From a checkpoint of a small mixture-of-experts model trained on Wikipedia.
Size: width 160, 68.6M parameters.
Below are experts of layer 3 (counted from 0) of a mixture-of-experts language model. Rows are named router (the router's row for the expert), gate (a neuron's input weights, with its number), up (a neuron's input weights, with its number) and show model dimensions 80-159. Each number is 128 + 32 x the weight over its row's rms, rounded and kept within 0 to 255. Numbers have three digits each.
After each expert's rows: "comes after" lists some tokens at least twice as common just before its tokens as in all text; "gets" lists some tokens that make up at least twice as much of what it gets as of all text. This comes from a sample of Wikipedia text that the model never trained on. Tokens count by the router's weight.

# expert 55
router:119075121152073092121111105151108169151075064115105098105152164142170126149156081144137102115101091150144157143150143093162130118071159089154154147137095115142129085158165171102188153141155151134124117121178104130116123091143098168151098155
gate0:101084099104126125103105139129192134091121107170127132089125121137119125103178106144138106141146167145083116159155116074080138164090201103123127165127187126196168092168075072131148082155146143169139189164102132150111129100107196139155162130
up0:092144154072138181115130120120136184119142162151203141162149103133107119148140107128113135177092140119134099105179118047112104212168130169207171172090174143144123071121086114182114123133124076086119149126123190169083104193116161132154137141
gate1:090047140132146142123072125137107155085104145128089079152139155152176064097114187102117109080162107142216153091151106087105122109086098097124118138102118147130162095152104130133126137165105114096098189146115202127145150146092082093122117145
up1:088074192111158120149132185134147172116127185140079115123115167080196107145126106118106136124174107168088078095082132128121150116162168146182150123112152139141127130151118107094112119158111105166129175082170168126119165157121095204116122154
gate2:095117064127125188119130091143114123104089112122121136122162146136070156154095103082143184101119128126167143131140123114184143102198114126161122173174145111126134149164175099171094087146146109140138135152144113084120122174119103130097085129
up2:152128107169141146159119136136031139131133085129197142166156119120122109151119116105157155174139166131079099160080158132127106144117139130168115136112077195184130153155119122061049163090153130057141103131153127093100135112092202136138116119
comes after: ",", "s", " well", "er", "es", "ers"
gets: " and", " or", ",", " &", "te", " but"

# expert 37
router:091146134174130118153134078117112126137118078113144090102153112169125083109202136139110133123105048114147164152140138099154134127111150068117132154062169178136139123140156186136162190121171159121124075175180137095137102112147162102108111140
gate0:094105183085070132148129079131156164185127145099139124122174110178119077160104140097155143149152110075139141101130151099134107132089150085113198117170162152127103107204093061140131123129116065169105200092179174089094143133122122144135177137
up0:146119117174115131163130072097104103157116101088088153168136107104138110170101149098149087145095128125100112152105121145156132160129066153163128179190099165117108164148125121110148070102156169106212137164098107144162150141112107149123085112
gate1:130077137158113154183098143152188100145168091095101119105108144096160120155100172139191139082143112067116173132176154097114172114157160119090131096088134045106148116089112141137151102178139138135135187106124143060141173088117159134156107130
up1:172104147130113152197194168150092122121107138133139128136116114107061118085080192114162166149115142145122109099052159160122115127175112071143126124185111197123093095145087076099096143115152101134084096134082176048181138112138136169089087150
gate2:110145194143135086119172149136097091129122078123067125120141120166089136170176164122049177123134114105167153103052197170113159152209127137150150086090118091086143137128137138094101143099111133073121153120099115116144047079110092151109132171
up2:133116123148156159063110172117042135154128145078144087130210109136107073191165130164083130128124123198111104104151171151085142152110130059134101058123092086140149135141107171131120114107038116081120106062132178119152092126134165097126137160
comes after: " the", " of", " with", " a", " and", " was"
gets: " one", " two", " first", " not", " all", " three"

# expert 148
router:142118105169133115064033078129170123085137142146094168115149122130148120152159153145141121145112136142166107137159198125142088074076147103107122125107099167133145083089220166139165160157132111122095095127119139131127144169175147083113156187
gate0:138121129162140136170103155188156106167118132121104163114135092058144156094190163134126147121073111124081103147181111107213158148118121155183097105119103116179143119125135135101100130125047058095129105146176102122122116112126147179112083052
up0:133087100127084139173132150100110217182102183099124074096170168118089110135140096089089151171146113151085110149121147105138127134100144166160124104092134168048136142121114154166114116164127135089101150156139154107158196106142131165082161169
gate1:131130116118126099167114095203137095082159142125146135176158130102121115146098130159155117136149145082105153086136144141181118129134142125155113128129163124115146071112121101079192119144112114115146114151197057161065049138145173113111151166
up1:122145148088083086152142124111084067088175136153181086114061116184108124108108123201108114159160112078132080084163178174171159125175132176043110078150188165157144129128135132133107104103100117143184098112172092137092132082150135155111155132
gate2:123134143117132083113120120142151111157123077127011087097118160145149191126055120109136195106143129147118183089128149116113130120183140143107110115126115105107118184133119128093137060127090215120084111157130176164122106145133157138116117108
up2:114141125128104141124145114153167110098180168135172070146208118173157144115105123131129122085096101137105172089135089155154109159064189092110133106172148115121176133113162148082109153126178073077202076140163177126127099112175193116120149128
comes after: "'", " of", " as", " for", " with", ","
gets: " the", " a", " an", " his", "s", " The"

# expert 178
router:074126147206120095134104096114094125174141074079090145112170145161129087105156132038138112129106070081124174186174061117125130131079138109151155129084128164182063107100138126132144146121137136113128173183111184082118118148208146121112070160
gate0:145200100118115125111187103153141139161142083125103165109133167235156115159148136101107138123142122112119140147108113148107170149128088098120145153128122129108113137075156078166164106151120151153155112195092114160109115158198093089161114125
up0:091137123159123115143119187144063159131133134109088103153122120103099152084091123181152082126129167156135163119139210115115108130126115153148130064106156163135151086138097109148124091099073126086134171111182139117153159174127117164101108137
gate1:148118104190137179148155146118121155135143188081206144130191114081158092119111089145113134188156121142134099097147129106103114154153117142176061159144107153190115121126164138103137051092151119122073139116160112120105146099153140120083141140
up1:160136135067082081121174129169097122082096102131149182127170206108161160108153072175083112171162145124092052095154163121131159078177139142145169095106171105192098126148150083114134099079120107133107077144166124109171139130094128086116143148
gate2:107166149093087126110119126133109083098094150138096089117101089085102152115160131121141122162188119102173090134092148070178145134135123028146147128067106172108108097077150075169099110142121131135108108108107141113169164175129089119063163120
up2:186071154064126118069111118122143116138129154099182114116151125103153131047099124140114118205152077150113128151130104111136102092117155149127123108105082202070128116081094144146116098149140102088133124151144095121099161142118124140139135097
comes after: " ", "1", "2", "3", "4", "5"
gets: "4", "3", "5", "6", "7", "8"

# expert 60
router:150118142151148117116069059131133162126118078017077095046171145152106134106122073078150101157083067093116184098129084103128137123064131108114120121106147182188089106139151152144179129133163157105151096150124147090111115101177119158078064085
gate0:165176145194183143167132142139066118160106122163144064094148106165064116136180100117140084172144179123111103106154121147113101148098142094136116110163233109101128143106079084109096153119106066075104119191131132067138138084106116099101166108
up0:183175162104138119131127163095096107155068114099124113110179134121084113123116196127124140147162148098163100168099080139090136089063142133152088091083110089108158103055139146090135177159103088131100105188110193132132100176115169135139085118
gate1:156129162115133067141118191119116149074107107110132139095173153065086139105118088110155111172117094120045171029145105133139132058140099118128123094136168131163155176171162145131094121119125114127180149120152169126070103204106149170113175117
up1:115093054108100166072161066168145153134158151140131161159134094182153119181136152087067108120179173189177063164090146112123166197119135117157151108118090134130096083113081098173150112100084150131125079148118125117138156085164108059158108157
gate2:098107148168129141149157111165175125098061164149057137133141131121150125131092165159088116118115154111106168150097174078103145154119066126161145085146129110102090148125141119089145138160149137064164141103162125170087154096170135043132113136
up2:185092190128073123064120136105184131136080164060085109128138070096125139141118116126070138137159115115161129108096113106136126096119132124175130171219115190152115089123149111111124127128166145155184112118161143141160144133165108075061125191
comes after: " ", "–", "1", "2", ".", "3"
gets: "2", "1", "3", "4", "6", "8"

# expert 71
router:109205126164115074095113054127108110143133119115093119073148151131156111119126081105135111157086057085158149143146071150126066094093134098137179106095201162136126120123154143145116128153198125065154085174137164145096206108136134098128093107
gate0:100155137111125166125100047108106125086127147128142074081155186128046172138124149142157145082090084110165150168108149157124138110148128139135191138094133078144078131094154060144143104107152126098141164121093112139158153154082093068111123139
up0:133092157087154101106126192105141120156123135165106137160124092142197113146128145138101107171162159167091126072160103104132173153173163122114131096131125149078163109150135167069122131131085136142143127125140176104105136126145189170140167115
gate1:148123125159127100123167089175100117103092160107099180085150145122120110171118069082141117150133127126099124084150108113119105098147139126167152144123170205190132095141138094108148111147139157203043092186177165167082103053161135107119071150
up1:136124162101138198130123157134173140170158139123106045110111127109127133075113176162133154073128121079160109145105148118123097117116099129106121115146118116152152138108196233156137146124076128062148096137105083141179143187113129174114196093
gate2:152113099103158134175156029170107146154139113130187054106145137161091082170129126129098122128135157123140080164119131134150045144117087139102142071132135168136104128096119116202083160092102131119178100172171092139097157110140118153160101168
up2:167122158141140152172120036201121078128088136163176092117143151175059100154070142121092128087157127125092092148137143125130048166095085126079124068152158150099127095126157096134146117115121139099182128122159117141089133163126109125167149138
comes after: ")", "0", "3", "4", "%", "5"
gets: " |", ";", "%;", ");", " —;", " cross"

# expert 141
router:085102143151191080112111115144092087100135057090097116072133138176184118132151141100108125210076134122113150130162133156194164095094131110111145113077145126093140096086139168165155138099158153104181155087160216118113122131163138130129084140
gate0:149128080155122175089090117071062135107103163150115098121170080149092151104108130152126134160157089139155104177147153160148132165109142114180184133094144111122182063061100107093168176177137082152045124140106101157120129158155131112142086095
up0:096134123105128162161115123126176141090156097148175196133149117132145146151168129122114096121079167089176168117129142107116152114061143141182060143145126161137115165125163106176107145133104070078149096103156128077113143083110088089110216156
gate1:082178119101153154102066103131149157182184142119112144188116125116120166155153179071125173121122094134112120133122122172142100095110100102127133118087125088146108101086075105139118138115115143107102161217142226149111137100136143189103103106
up1:204092175137164103106120150098138168134120093111160067160118150109124096181078102150125128162128126113081113110155149159117119114195107103121135145148169127143121178138143110188220163119153135190108140117120107176103138108125107207149132153
gate2:098150119102134116144120150130122130149167109127158082143041067166170173109182081105154112139139110091105159107136097173157104134117131054122108115138144174133124111144074109115172080059105149109134077119119119180115127073139135111151153136
up2:116166124105142124136130119126151091107155145114121140119181191147107159142111113147128054062103132146098109171144147148126138160131094159176161141091139111111111155162149189119098175152201112154149104135118109113170137134116092205104103144
comes after: " the", " a", " and", " to", " The", " an"
gets: " f", " r", " d", "ail", " cont", " s"

# expert 102
router:053149149151159156124066103185098105108147116065070121074158110165102137064148144157143117160109091115126188162092124163158194059073143097162102115109139181166126080085120165150155160155120143130106123186146159152107097105160143086120131106
gate0:124162111093094186153139137138114131104110124122100126083122125151072123096144103168124181181164098115164123128083135156163125163135146121176138142140070102097122135133118126136140156125121147144092161093150051138100120117130128079117066147
up0:100114104146126051101148146093128136077188121093147159188118142111120144153129136043171080071139100140157119120148152093116086121114171140096087093150120119151072108098127148129148104142087113132136127134117168123120119076096116121193210155
gate1:123153148141089060120135157108122105090073144093108084085140141150145089150136149136185092108102111101145121137170111069099155192115175123209091152196119141157098066115137175148081158117103127126109107128120168143093104117113167189107099109
up1:136049163192067190121156156096139160106076085127152094119093125136125120148171160147190151100176114091173092184114137132122127156138139107137163184114125169089085102098103178139112169133108143123170141064112149100065191134145147126189144154
gate2:120151076111087166090128112157115145094100130105113156198158121141113163165150128161088145115143130058118097118101107138155193104091167126111098163125113131107110083145109051105135125149125080135071179127159076126049119162126102160134120097
up2:083137115152085201173107076148051148109095073079134168147171110167174118134144134128174156068120110116140178091177112175119134097152157134164127133106171165165048113162129131171115100089112145086135133142146134141108123117139135138133148110
comes after: "1", "9", " s", " g", " ", " S"
gets: "9", "8", "7", "6", "3", "5"

# expert 53
router:105114139167149155084079076116139127127087088142141113091117102186166097118136117153069181170106150143158154168152131095155117099099135135141133138069116132117121103075159143123131165133151132126122097165164142119147118133128140096103117097
gate0:130103195122103135134093121091135142155119124126125134115162129138111101124025132122126153099085109121114109152242078101126088191091127133099092153166113104122084137149116164140139187120129133162128084106162098195167101161120098124118155118
up0:138176123092200121097034173121130126122095123120110072120064134129163096123076151129174173091111134160114102157145139076092167157143194114096048129169112090103126140175059161140134111110119172099088149193113100184168147169120130165074127173
gate1:143131093169187125145088132135099127081139131126132077107148154164166091133154099079125177133097108126119170146086132054111080189105118145129066161069115068155124094144093132129080151195095127114077146183093100111122042144095129171110157149
up1:133191155127169122115127137185129168202122082163087087121204088150152113103131110102090095108116127143089143165133109064140081141060155134102109116177142108115158173101118111133147163145119137158089103208122172128119131129140141182146088127
gate2:104046110104127129116136170101133158106066154089123135056092052106101177133145106166148125152097125113091126129105163137106123103118108133016157157151124117168145145159183132112155149165128144081110132071112131169145166117139150177153146095
up2:169148138162116175156141145102114105183173125108137154177163175088216108102162174104112155126139113068116129118106158137118103125177141128211118100112135083046191099126104147144098121089096100152159123089145158117166124120089127108117146148
comes after: " of", "'", " in", " to", " for", " on"
gets: " the", "s", " his", " The", "The", " its"

# expert 29
router:101159136150194121115010106086130132156089104121121116117139133148092104078143139138144119127052107080137160149133113143163128135140115148145158118113130156159144131113127144103143145097127122104167109122153183094097114113194060145119044111
gate0:178161133155154182146129109062100159089137074128164129110178173130102146094165051148142149089119137167097105099160130174096178176108149152157163156182153105180090150135105137084118160148141143167143118148103099151093128162097087170085111126
up0:128119058089131081108147132165108154130148113180142147117081089121150133128123179173138136137178146123152105181118129128145103104127068059107185105136096183136134080179175131097097147118109157090148109123203127168172098106154135103159090142
gate1:129124132123209083138085030103115089105115094076102138169140118154151081124161197218103097136142135097169143110142117117128161140174129102125102121133161076103135110103091119163097163154161115160169091141195086124139119119141073147115096143
up1:146121181122102169189122145103074155156126130146165165171168131177120104096130138130111123136079180144129143118166097132178138164128078133183116158125165082211076092123115171159112127147164115136128155148150140124110112113163078144115135116
gate2:078105192101169149119085088135145168097106201103131159183134085084058119134165128144163178115107093107145145098088113094136115163123090106158086120096128111119134178104132136162145105182148102117124108165103097171117134110166171154070127087
up2:094122106095126069160089000099152164057122126190101139140187146182119133139107108081166141126120140136198135157167156098139141108095112096131096099163110107122183123121127155152135190123134149137130140139177114098156105126117113102081111135
comes after: " of", " in", "ation", " part", " one", " to"
gets: " of", " the", " and", " those", " among", "ary"

# expert 128
router:119146105157189127168112052125122102107123080075122146105129167141126156140118129092085094105088140124153168142160140070124140086052115119163131118131125111150146109089135134162197126177150157074083169180197151114144113127144100172079111127
gate0:156130077125112164162182140163092081079080115157099146178155152116100097158112137105117151139130152121063064097088102114170154144161094141091144061115087103131096128133135145150147188059131159132057101147122177134067061135139120102098190163
up0:143157071121107146123110111111088126171102136146180077129136154091164116076113142150150124140102162151089169103160103081086075099148146145051172078148118119149108149112133102179180199107142079156123171130167073130057115102093048114157145149
gate1:127128177135132133106162088126178192097109111156130140042079096177110127149127076125099106138127132168165145169160141074142152078144113170123146173112192112160165132101091141110160111182124148214090216096162119125125127174143132143150132138
up1:110078083157148130178046180124132104154129140067147126166137169111163150130116165133093137110127141102137102072119123143126105175083156095124056120135106133142070120140142155126149083085162122061105025167165127160173159093107134142107125088
gate2:091079167113128084126102099128107138162148119111147098093072064146142150066110145133163131172140147155169203081104148092197104157100135168158137127164088108139127130148133172102114123101162149154074160098121165145179130108138069195106117114
up2:151107144118115111144156153138099129160122098131128093065098103109096113137151248139117125122148144115189142090124178124127121153131160201113143154148115097113137198209121162100147112182118114147217147092108104109161134123121074139153154093
comes after: ",", ".", " that", " It", " it", " he"
gets: " was", " is", " that", " he", " were", " which"

# expert 133
router:118128133205156100143111098127114108125099099135094089108133138149146098124120123124140120136049110116153182176117128133168159083136186114087160099128129104109122093065134150174164171130228160120109139132115154135073149116178136172084079146
gate0:122073125133131136125126095123118131113157079124018155104075139211148133125103148140114135185086181115141147080151174162133129089142152102171131094151113123149149082114076181125146109122157149164172184093081171127153147133120165183162165171
up0:106094136132152127124071107131076108134094112095113134127142071172155150127099103153101076093142149179106089146088132208083156156137154127112108134116112219066139090137108140113129168126166140115127085139164134129224087126144143170155168185
gate1:117098146202146100063100135126081088081156084145103138145149160157140105186121140183155116130100103126149179112133109106193146084175134153126142125195099163129088158088098116158147158121133118140112104130169112076092120114147155170139112142
up1:154136115147140118132104091116099102082145164132105122139122128201107127154128178125154137094163119164157121076148158144166115108167101094065201107106116158150090084071118094157122155134197121142137135142148130082066166133129139143201124110
gate2:146105061171145127091116160138110186130058110110091116100131119121188112172148148076096141167164077125111104169144164146146129134157164182135096130129076159110068111149102110142100190164114121118102127113090158151143100173123158086145135128
up2:179155064019140146147132114138144134143067085134120121142150156100136053121103117106135132092134148107116069110101118131172091116066078125164153153165112083134116131105108160090164106114120116086104167124129140108092181121100121151133128113
comes after: " |", "-", "|", ":", " of", " and"
gets: "op", " Al", " Mar", " A", " S", " Sp"

# expert 75
router:135113132133144110123091095107148110157130130053118146099177127124159119114107120107095076211106102137127236093082102099174143069084102126149179114116142152160123096089137149126189155124204146089143123165154168141137162160137125141122102116
gate0:127146150114171160101102118116142158206150168104065123112164119138093129140101093126130119147095091108140172120160124165148092112180121138067151131178117118135124145133129116158183125165139129140218124150119196121147122177137155135115074134
up0:120132170150081088094121079168150119104134087133162180129124153142153134127135174143131100118078116139160124093047121120152135151082182136206120094078150169129146170079148072107092180107147078148123113146112135143172127080134111173153161174
gate1:160116196159060116107200066123124141171154174121119105104151089148099126071112180130132115162088153152207084118151095141177065147118139108133145118130097105154103113118103151134153078106141098115068104137119204158126122201135107137115098147
up1:121100184136121063099165131149082123114132172113123127115193152151094103189140140094116107115166107119015136127122164141180160136104163206190160217095198145069115169158104117110157182167131115153126077131148127100130198158169147140110101149
gate2:129099120133126133146082056140146094137137107165086156126140084106183176107121104091143111128115115141171097082113116160139118191144152159173123114156085117121077137129112082085162135074137133111122102054178111152145105165143176171127121108
up2:131097104095141089115097089115097094171197100142141166093163139135151188076126120145140129172115114179190150102121120135098172178101120130109191156120060122141116120099073102102131101137159129154174134062164115092160085141188188181149124162
comes after: "1", "0", "9", "2", "8", "7"
gets: ")", "5", "4", "3", "6", "N"

# expert 125
router:098146145157205123143091131120114142134124114077096088127177129129189103111133156097148099145009138144155154146142107146115161118119120081114157155141135144142111136144166146176119159195120172102120172156164124112120152128179158114073077119
gate0:109126131112103186116162098113139088136147151149103114147168141141200071124127173084088177138081111153121137121145082112188139085174121053159153109123128107098149120073107139078114131156141169143055180111133156075159171152183159134091103061
up0:119126115064168090171113126155133156127058161120104170127078124183141129121138147140117142098111135158121150108177146143109120093120105073083124134157123205185113151117093099179117166099065097103106138116125164148148089098145118136130148157
gate1:107090159149176116178103119087132140190094107081092107081112104149107097164080100119172162135100190110188184125118163130150148101117119132117130112121157197130151169179125169067125173162117113100164146163149131125113165196135134128090169123
up1:159132134112120169147147109107137242135092087108092145112181081153171142098095122102159110162126158147113104163154133104139159123066114141156084175124097125126179196159161135178126095130173080087131092113172115159161139160143141147134160141
gate2:121115134079119140066117147138195112163157122112158193153145119093101106145195158125179136177107126188202148108110098073155152161115095158154195115102142099115106088144081107146130129161131177075157096120115170141095160139128161137115087132
up2:138140161130111186174141117159110049085117132101092141161096086097113102130140136137150089112066130198119095074134186124126104085177104144122109108096060124101113120149095123091163128146110114133094141123110142120150180123114148126107112076
comes after: " the", " a", " h", " and", " to", " his"
gets: " c", " d", " p", " s", " t", " l"

# expert 134
router:106157106171117122111145116106066127137134077138050165095135155160142121083130109107135119174090077120170192151136126138143114100137113154170142142135168120119147118121122146154144162126142151095123110151117156129077177134203104108110091148
gate0:092093113104141163106138155104132121126131118156140068155134125155087175083137116157147134133113106077101105121147133109162106122106104093126125192122127135145075112192130157149125108117165093069186094159119102151211207151123113159155079130
up0:096093123164128091111145126153160100171191051123157150083108103135147089129174091224113083096093102184126120133146152061151118086115088132187107151101086114132111139107117114141059086167114092087108090144107145162144102202143095073152089101
gate1:116095181091136181089135136106122113151130125143119164137124093074142070123157104113101105063111044113103110075134176131145152137155158053108160115179161175164148067044140175166152164163097152171132159125094146164108125139101090153110102169
up1:191125121160146094154155131141180148146142126136130100136119078137153188150145104080098045155148102093086120144126171112162160112086156158133080116130161192137087077114086157173146151185050156065111118071103134135165150132193118122152078143
gate2:145147120176181195140151074136076160158142087190139122083100066116108163067181122146087106111140120127110138093191110162152134154140146145163142152185152113147060118074157138181127120136142178134128118128187163120144114113132153122127149140
up2:114125190191195072109143101112146201126146138125171103137159165160135105124143130105129117138116107110075090120149090164170082082124178151133067144157114144139139080072135129108138145144132102122128076139109079156116141141119123143146165123
comes after: " |", ")", "\"", "a", "i", " Team"
gets: " |", ";", " –", " -", " (", " /"

# expert 165
router:114145116139109152141116029124142120128163102077122113134159120191122093102155106085158111144124117123076140103185098124150157100091135096112198105068138154111104095101186156155155144134140159134113125120093130099061151171207086125117083121
gate0:121120046147160147106132132147104188103162124090146150080138157112176159150119123092143135150097118125121148160122125174173092078107135104108161147061094145136091131142054151154066084128186136073142056200105108126116142098138111110096124103
up0:144147160153146152132110142058162113121130142114121162155135094090123085134112124122155130036080113178124159107093128058135184173137149089051150133128102085169182120114148144144139142154075121172098149061163119152127120171133124081136126140
gate1:114116128150115131126135080106118112135149048112065196165097112073163153167104101128116143173156089195136149057110077112162134115127166149104108159144132149089131119103171106130136064137146129148157094109139117078088068078095117155188123168
up1:131156089130138087154095161173102141137085125143157128120133098126101128105132167117096114092169140132123090195115160069134133144188080105157152121168145136130216116132134142148091109163139088118093126152110139165139165130156105184083081072
gate2:116143155169149133111150086154122126098162168162116080135142060116086190127064167084166137131148128115174216033141146195134151149087133190111121105152139146130054116119103115134187130130093118124110175149160151130068109103113124106067172114
up2:151107065113138168090182114180168120114111155125080117099144145082124160129127168212135144152138146154135071171115108166111118082157148138150100143125089089176122101225074171081154139145118200083140087099175148154171142127073127112119190152
comes after: " the", " of", ",", " in", " by", ":"
gets: " St", " Ch", " C", " E", " R", " G"

# expert 159
router:127129095167123072135067105105122115103112085141040151059128130104118111166157167089171104120140078133140133141144161134116138062094157124118174149121183175168166078115154194171191159159149105131113115132063120149103121140173148149073069165
gate0:134087137090071123121157086063108146065121096106123181121071063130141122124119132074133147157148086125116139177161165078157132113112150109078106079174185167151195107101124096117129144122104140111153131150125120065139124117144110125133045151
up0:148128097134162128087136081104181125112135141112119092111129179160172121108171174208125143095124164179091168110104059156092158129113156135105143117140113141112080140112152146099105179140188079102141151071110038129112130152092086136076165183
gate1:088104110157141129176139118101131150083077071153152082127152177110113107100135140044180136128076096178060158139121111128158124093127144113145131172130077123238171133069157121149120170073096167111128137151111086163116088092121105116103115111
up1:139132070152136207155102097149110171079053087176172105155166146142139123121150146157122193125089161153173102109101114113125131128131078100150150072096138159088127125111123184132153076088073162110086125163162079120156076135145108134149116147
gate2:146176114114071153130088127090139111193064087144122101147168151139066158105134116187163064118150126098107129140126146135151160084124143193184101130075142142139134138175156153087136165157175139131123076135146112108141144161142076142118196172
up2:143133093086120139138104135184133080183100171106113089129142134118141122129089117161138177115074191132086087152115126127143167152097115061105136100151119105067094131126112134105133147127195104121152178141172139099109107022120111159135097128
comes after: " is", ",", " as", " the", " United", " with"
gets: " a", " an", "ian", "ish", " American", " National"

# expert 93
router:114133122135127067091058092134093119086098093071085137049210140161156108076122136106097109194104073068123174074076125122156168105092113115159154126115104147148152108144130118125133135135193113084134115113109167122107149125154100091119128157
gate0:162158133145097092175124099068084118123065120186130077173194162138159111139120139176119058149155161099201051108113118101116159112094089174045113108147152116146136073117140149133132118134136134076141118163190149162089140186113125136119144164
up0:130135119113109163108090156166152109139185144084033080119102107063075124154105128158162121110087065128075112084178072137161161118124132065120150171148108120170092172153134109076148123142135126179119124082178087076159166078085116149118163054
gate1:134122070165123155090112132140102113219147119129106123093138101060122120112154107122102170147131103086100104113153065114138090122126134128126109070114112080126091189060065160170122128101088103095096127101095123108117137097113078192083138095
up1:129045151062123093110111080098077157159087121114146127113138059117126110118162099141113134140095154120198100114150131133155117142078131078202139083087127152110112198068055063136097157159111132080194119128060148120158141047087120151133103177
gate2:173130126222083142122150084143172159165130099152123104145099130117127137122132107169113068143163151134089130178085134121135162208156160125084092144122080096115114099093119193148109138151104127127083157171148122140107133161155122173115113156
up2:132143172124110122131133176115128090147135162102102111115144069098130129089066126143148140169105154128168148128124117150203086126185140153168164156145131097158107122145104073130125090115168150108081148116175174152143141105102161178105144143
comes after: "1", "2", " ", "3", "4", "5"
gets: "9", "8", "7", "6", "4", "1"

# expert 106
router:073121120176182095113098105139085135114144122115060110098161104167147131128116168138115110182056096141144169161127106149153157118088118134117161139075148124162130123098130137115121223153148137147138156115172156140120148139191156120102120133
gate0:093098064090117138086151122155132119108119116099105156097146188146204154148141207150145180148072132130118138167107070067150131064171197138137078105125093074132176083094127171091115150131112108117187103104125125136092153148193179162108137149
up0:169186195167121163168123152095161125163154173106097142180138059129111129104125168140110125109134131113123101109181137172110136142076086107130179091115181126101133133128102158124108091178124115130098070120177179123131152076097154094091122087
gate1:182140091151131087135109202204160082137151101210094145195122173143153160177142155116139105078107155123052179166099164069110206131124122104105165096114084117104141169113119131127179099109113115110099114151092153164063077123200117201131087109
up1:126061172073149077103120069135118155090116081107195123089098160193122168121144169110158108144138200172114127112110123173137087098132120136144134158133160156141104129126051163133075145139123148084205164116111138196107177123078105101119161126
gate2:152176128096139144087146076113114145104175122149135131122107081117106146129091085096120141137171106085172079145179188154177116103152152135146155115175120221165127136187134123180170125133096181144137100099125094114143181133102148120118179164
up2:137175084153092085157127114127165145174125165104141147144127167149183188135194144165143092108068152155130133140094124096136086123100141097090113120142129113150146115072058192093079163128133117123119153120137148138148122104165111093143163197
comes after: " the", " a", " and", " to", " of", " The"
gets: " c", " s", " b", " m", " f", " d"

# expert 42
router:090171155149169123133126081114099102168109119105076133063118157170146061140117124129175089162075060133141162170146097132109096097047107109104182092113160181160133133130173179141104125100151147081130157195155139098134156107172132118127087125
gate0:094112116094138108076190120096137147185086122128130152102074120160171087192120131151117112142119142110120108115132153130209149057170128160107148146096135148135140131090095101192215088104124145097121143122088152121111118166185093108123175145
up0:125168111134082162133123106139119109149196160132165076170131096093119116174149115173053139125154126106114073089132080157169121123092088066080182132171105141128138116127219066111184134188118094100164149120157099142115181197088136108149170120
gate1:140167107154149087116171156187171092197139168155111139154131108102130094153127127129101143097109202150118176119094160104123121048094142177137087152114159094103171145146142099101132100121137134125090108131153118130082095055136152135180133122
up1:140246143166103105137130109117110052209182142152146157134124102123143128125130128132143077140121154114059184097118100150146098170145105135153082077169078104154135114134110071138175157062122145076092095126059125094133095117121157127208106128
gate2:145080082134096180112169077105170103111113136160194097102142163193101106097123117153141104130149145132160127108128102165147154163135092158177204073135128134106142154123106174084100111137164181113151149118177125096069136147116151175126122138
up2:113076099103168091131082097118127147135171102110189136122146128054157095138127173147126149207120114125147099151075127095103100176113117123134120162155103112183140108157068144109143183125121097119091099105116089134152083164127151071089120175
comes after: " |", "0", ";", "1", "3", "4"
gets: " |", " ", ";", "%", " +", "%;"